Below are experts of layer 4 (counted from 0) of a mixture-of-experts language model. Rows are named router (the router's row for the expert), gate (a neuron's input weights, with its number), up (a neuron's input weights, with its number) and show model dimensions 256-383. Each number is 200 + 40 x the weight over its row's rms, rounded and kept within 0 to 999.
Before each expert's rows: "mostly gets" lists some tokens that are sent to it at least half of the time; "gets" lists some tokens that make up at least twice as much of what it gets as of all text. This comes from a sample of Wikipedia text that the model never trained on. Tokens count by the router's weight.

# expert 19
mostly gets: "\n", "==", "===", " ==", " ===", "===="
gets: "\n", "==", "===", " ==", "====", " ==="
router,158,215,128,153,221,233,206,113,182,218,217,198,142,234,178,161,239,144,262,162,235,131,173,161,266,171,140,243,247,224,132,201,236,196,113,180,262,173,214,179,191,182,216,226,215,161,270,174,168,235,193,173,162,188,247,223,183,199,127,165,189,253,223,202,217,271,137,154,185,136,190,196,186,224,175,272,284,172,202,164,161,234,253,121,206,200,192,219,192,189,152,165,141,182,201,127,237,241,212,178,169,194,243,201,211,192,240,181,221,215,211,179,184,177,160,181,245,140,186,131,252,203,226,175,193,163,138,144
gate0,176,113,284,232,248,201,232,157,184,145,246,141,199,155,249,168,198,290,219,170,227,243,287,202,211,176,200,163,158,164,243,284,219,212,157,97,176,231,214,198,194,222,228,194,225,220,187,217,204,259,235,141,227,212,197,226,176,275,113,219,220,190,259,122,190,164,200,215,147,132,163,230,196,206,193,261,292,193,132,211,192,199,197,249,221,215,195,231,196,244,210,194,183,198,216,223,273,123,150,199,166,152,208,192,220,164,146,141,169,224,260,198,202,248,191,233,215,239,218,220,153,193,212,261,175,204,218,246
up0,246,204,199,267,185,243,219,185,221,223,184,197,228,213,159,193,242,232,154,236,243,204,203,213,220,268,222,173,186,160,161,180,231,194,143,172,215,219,165,227,180,246,172,208,193,219,234,233,202,230,258,201,216,178,230,295,141,260,196,192,218,161,240,183,204,174,198,259,138,264,163,201,189,216,139,327,221,211,184,175,177,176,196,157,177,170,147,221,242,222,180,254,162,249,144,307,172,179,207,180,270,126,174,209,211,263,160,224,124,204,242,173,237,209,220,160,199,156,223,227,211,147,197,186,285,165,230,174
gate1,213,225,179,87,259,201,140,156,138,252,197,211,185,228,150,176,202,210,106,221,233,189,238,227,268,265,187,210,150,196,212,215,189,221,190,213,280,263,142,227,261,181,173,214,199,263,168,212,189,159,242,223,185,143,96,175,177,176,201,163,198,226,173,172,218,224,247,286,273,198,211,178,150,276,268,227,210,147,230,262,266,167,163,164,176,190,240,140,155,215,237,208,178,216,178,147,202,160,216,221,191,290,214,159,168,238,190,215,149,188,183,196,181,184,227,208,171,177,166,200,179,192,197,287,206,236,158,249
up1,179,257,236,232,233,209,217,190,231,258,147,192,215,234,178,206,290,203,212,174,188,215,226,235,228,205,260,187,221,187,248,224,220,199,218,206,175,221,238,262,119,124,188,272,181,227,303,130,275,241,183,125,204,178,183,110,177,236,221,207,211,233,162,266,174,146,243,163,154,201,237,124,230,209,205,214,195,265,279,169,144,172,226,131,241,169,253,249,198,238,196,197,217,218,162,191,162,169,224,186,206,261,186,167,238,185,191,222,159,200,202,212,172,237,174,225,258,251,186,247,234,278,226,165,203,225,258,174
gate2,236,175,238,214,205,214,245,192,173,222,240,167,206,225,158,171,251,215,171,195,154,162,165,240,200,169,212,209,61,237,177,227,105,195,230,267,305,183,190,169,179,205,187,149,162,215,96,233,207,108,187,210,120,204,179,223,170,271,201,212,236,228,99,207,137,192,132,236,175,167,219,192,235,192,242,210,258,146,195,205,221,193,205,154,165,217,217,258,171,186,216,183,145,237,276,174,197,145,211,189,213,190,179,239,198,173,130,189,207,182,232,187,191,174,173,213,257,214,208,221,168,206,229,254,261,156,214,227
up2,157,194,229,224,295,184,193,128,250,179,259,201,233,230,192,207,285,281,185,204,212,218,176,225,258,197,226,208,130,159,197,225,247,194,184,196,166,220,148,277,187,193,219,231,170,172,196,221,255,240,257,199,199,124,233,171,221,182,128,208,174,187,249,210,204,166,205,213,185,261,178,215,224,230,210,238,154,142,168,143,233,240,166,217,226,186,209,203,188,195,208,184,175,223,266,273,253,229,204,177,265,165,148,200,154,97,205,185,184,141,176,130,249,197,134,203,229,171,241,231,135,226,180,211,164,236,282,232

# expert 6
mostly gets: "s", "ing", "ed", "d", "es", "ers"
gets: "s", "ing", "ed", "d", "y", "e"
router,214,217,180,164,121,219,168,162,186,203,263,226,120,237,174,250,169,167,253,204,186,167,201,234,201,193,190,203,164,181,208,179,198,185,220,170,232,177,218,243,180,218,236,205,184,262,233,143,181,228,193,165,63,218,218,284,195,289,185,149,193,237,183,187,297,176,191,197,169,184,198,195,258,254,217,279,275,270,149,194,169,233,277,164,166,169,141,154,201,171,151,208,235,201,214,239,166,245,164,164,236,214,232,172,166,190,132,156,146,232,202,133,260,133,122,207,182,158,103,176,220,274,251,137,147,281,181,181
gate0,152,252,174,163,189,166,169,194,176,213,113,171,274,206,128,272,190,166,199,161,207,265,202,176,236,159,92,224,224,151,167,196,178,233,201,218,223,227,160,144,196,267,237,190,196,255,186,218,97,258,198,282,186,147,219,240,225,213,235,179,152,179,197,191,276,162,174,218,208,216,244,228,230,158,182,175,185,203,171,236,109,208,239,215,216,140,204,154,238,284,228,247,218,191,185,192,236,205,221,192,131,192,105,205,273,150,153,142,172,169,231,152,192,172,190,212,251,243,161,131,200,257,204,176,227,281,182,166
up0,214,254,216,161,129,225,179,223,191,224,222,141,204,198,173,192,242,190,194,202,134,198,187,248,121,262,263,181,189,222,143,215,252,245,246,232,309,237,251,152,199,255,266,218,150,301,169,206,213,225,199,155,225,229,197,189,165,177,241,131,210,185,116,189,221,208,214,251,204,203,147,162,245,243,186,205,182,166,193,177,237,209,172,169,260,243,183,190,165,156,117,211,167,219,201,182,167,213,262,216,245,194,230,230,229,166,254,221,191,192,125,112,221,189,226,191,231,209,188,206,274,242,237,206,192,198,197,242
gate1,190,325,177,159,208,233,184,200,195,221,185,229,206,256,240,253,147,167,212,191,178,168,202,252,163,216,185,156,187,209,178,218,275,189,201,150,227,278,202,157,255,319,308,193,213,212,151,111,201,238,240,223,220,251,194,169,204,212,203,208,222,202,226,215,216,186,219,198,197,242,247,166,189,242,177,254,205,185,194,204,149,195,203,191,166,181,188,249,231,194,243,215,192,254,289,154,240,159,147,174,217,220,267,202,230,198,223,182,114,195,179,170,190,181,117,171,220,182,226,258,254,230,205,232,212,181,275,215
up1,233,200,200,153,183,229,247,277,214,250,224,238,221,221,237,212,196,165,218,137,196,257,243,200,197,164,160,202,198,267,203,251,168,201,204,181,233,167,211,210,309,174,240,234,164,239,239,167,138,229,146,236,201,173,239,176,240,249,195,164,165,229,214,179,242,204,143,193,180,150,263,259,195,217,211,204,216,248,126,203,223,180,284,182,185,144,204,161,157,174,194,249,137,182,190,198,201,231,241,139,200,254,201,201,270,261,127,172,116,123,207,264,177,187,239,262,207,195,200,178,230,237,174,230,157,115,239,168
gate2,243,166,178,189,159,217,236,228,160,188,205,251,226,253,198,190,203,230,165,190,235,200,178,164,167,220,156,172,183,141,205,210,236,127,216,165,141,190,210,232,200,159,163,163,262,247,183,242,265,273,261,205,193,191,190,244,202,201,105,198,239,150,162,227,243,170,199,256,121,269,229,244,208,234,159,172,201,247,218,267,197,247,202,212,188,284,224,226,170,143,168,157,212,176,178,142,201,245,235,166,243,236,166,229,202,170,197,274,216,229,147,111,255,153,182,228,248,222,184,237,212,223,214,199,270,244,171,130
up2,234,223,230,174,168,303,189,120,149,208,187,243,242,207,196,200,220,302,169,194,183,156,200,216,220,186,176,247,200,180,150,167,222,232,215,173,234,177,168,164,200,223,212,180,220,201,177,175,122,220,234,218,208,175,209,232,210,179,164,238,160,187,225,234,268,134,259,263,228,225,265,141,236,236,210,253,110,202,125,132,195,302,179,219,206,230,232,221,213,278,189,188,101,233,220,263,258,130,212,205,217,202,212,154,178,129,126,221,233,182,192,243,188,136,165,192,270,226,219,146,259,280,241,236,246,186,200,240

# expert 9
mostly gets: " water", " non", " Su", " century", " Chinese", " pre"
gets: "s", " ", " not", " some", " 2013", " 2008"
router,218,270,135,179,101,206,223,137,212,232,238,231,154,177,203,120,185,121,242,162,143,221,227,196,246,188,193,208,253,204,185,147,228,178,171,193,223,214,161,241,155,146,176,169,237,177,157,116,165,156,150,149,94,204,233,284,253,264,180,205,190,132,205,181,203,252,125,155,174,107,236,218,212,224,219,225,204,230,205,205,149,261,263,144,155,145,185,175,240,118,151,181,182,170,201,236,169,205,212,224,205,205,245,172,169,213,192,174,173,231,162,198,180,174,247,187,202,125,192,131,216,263,194,184,193,172,127,191
gate0,137,161,171,224,271,267,255,210,198,300,188,258,206,143,186,226,194,240,242,118,240,233,263,184,241,258,226,116,85,198,332,238,188,224,183,203,172,203,141,189,109,145,219,226,130,251,245,213,267,202,132,169,215,206,233,181,98,235,218,244,189,171,243,226,233,213,212,110,128,211,152,209,121,169,176,167,211,143,194,243,238,193,196,165,284,187,220,239,218,202,160,202,199,194,209,206,203,136,206,205,214,191,260,205,178,268,172,174,206,281,172,188,194,113,242,269,212,222,141,174,183,207,210,174,179,266,136,172
up0,216,176,222,232,158,214,155,142,202,197,164,208,195,171,165,244,255,197,257,184,214,190,168,227,190,219,234,197,166,165,260,222,210,233,230,138,215,224,201,277,229,115,238,209,213,205,273,174,168,186,208,130,197,197,302,218,214,170,182,186,185,257,217,163,144,177,177,188,114,203,135,186,127,250,190,170,149,156,205,221,176,184,189,194,185,194,111,230,266,217,175,276,175,242,129,143,193,203,72,189,228,255,213,173,164,221,151,228,296,148,183,220,225,241,215,269,245,206,212,221,208,192,190,181,195,180,165,175
gate1,228,173,244,110,267,210,204,185,200,273,184,208,226,150,177,232,184,211,204,235,211,198,218,138,152,200,186,190,176,152,202,189,195,264,202,124,220,258,212,105,284,134,194,237,222,186,221,117,241,232,257,191,177,157,183,171,206,299,123,179,199,134,224,238,257,203,164,169,225,226,195,175,255,191,96,220,242,250,245,203,250,201,224,201,242,260,185,164,135,249,229,176,167,218,185,228,224,239,233,175,167,163,243,148,182,242,195,216,199,207,214,151,237,211,212,205,117,180,224,225,242,228,199,239,233,106,184,309
up1,197,193,267,239,256,222,187,204,192,233,190,222,169,152,175,173,93,180,163,201,121,165,217,172,178,230,193,139,169,193,268,220,246,236,234,233,243,237,238,208,114,219,199,152,156,188,257,173,185,241,211,136,255,255,188,158,157,156,218,205,147,210,184,169,163,230,212,170,211,199,194,233,192,213,190,262,163,194,219,201,222,261,216,195,213,226,209,291,176,237,179,100,215,198,158,152,155,199,209,225,214,155,225,148,237,259,195,196,209,161,162,118,232,214,159,203,200,199,167,176,223,188,282,200,170,265,198,228
gate2,193,167,199,192,263,169,205,213,252,242,130,173,204,213,247,239,227,188,272,223,169,257,237,178,189,205,277,262,160,261,247,170,200,170,294,171,193,237,223,219,182,271,173,230,155,187,181,142,253,188,131,175,230,226,186,116,201,219,171,199,215,192,250,224,200,182,245,223,239,295,175,131,192,214,232,224,201,166,130,124,136,211,278,187,215,177,207,174,202,180,183,226,190,187,194,203,182,202,156,231,181,142,133,179,241,140,221,165,148,224,212,214,266,183,210,203,216,185,196,196,199,112,172,133,217,190,200,203
up2,116,185,128,128,243,182,206,206,266,128,213,192,224,237,158,152,213,157,88,234,158,155,224,124,271,257,117,266,179,140,80,200,200,201,237,220,278,155,234,202,209,215,154,209,215,156,146,161,211,167,191,196,178,105,144,231,198,180,252,171,275,162,278,197,141,283,219,206,226,307,207,225,195,173,271,198,232,180,221,192,239,234,170,156,220,196,244,229,239,248,151,131,124,169,241,149,238,188,184,236,218,214,255,212,179,189,224,204,136,235,232,156,150,221,224,105,199,234,271,211,180,194,169,188,247,251,262,161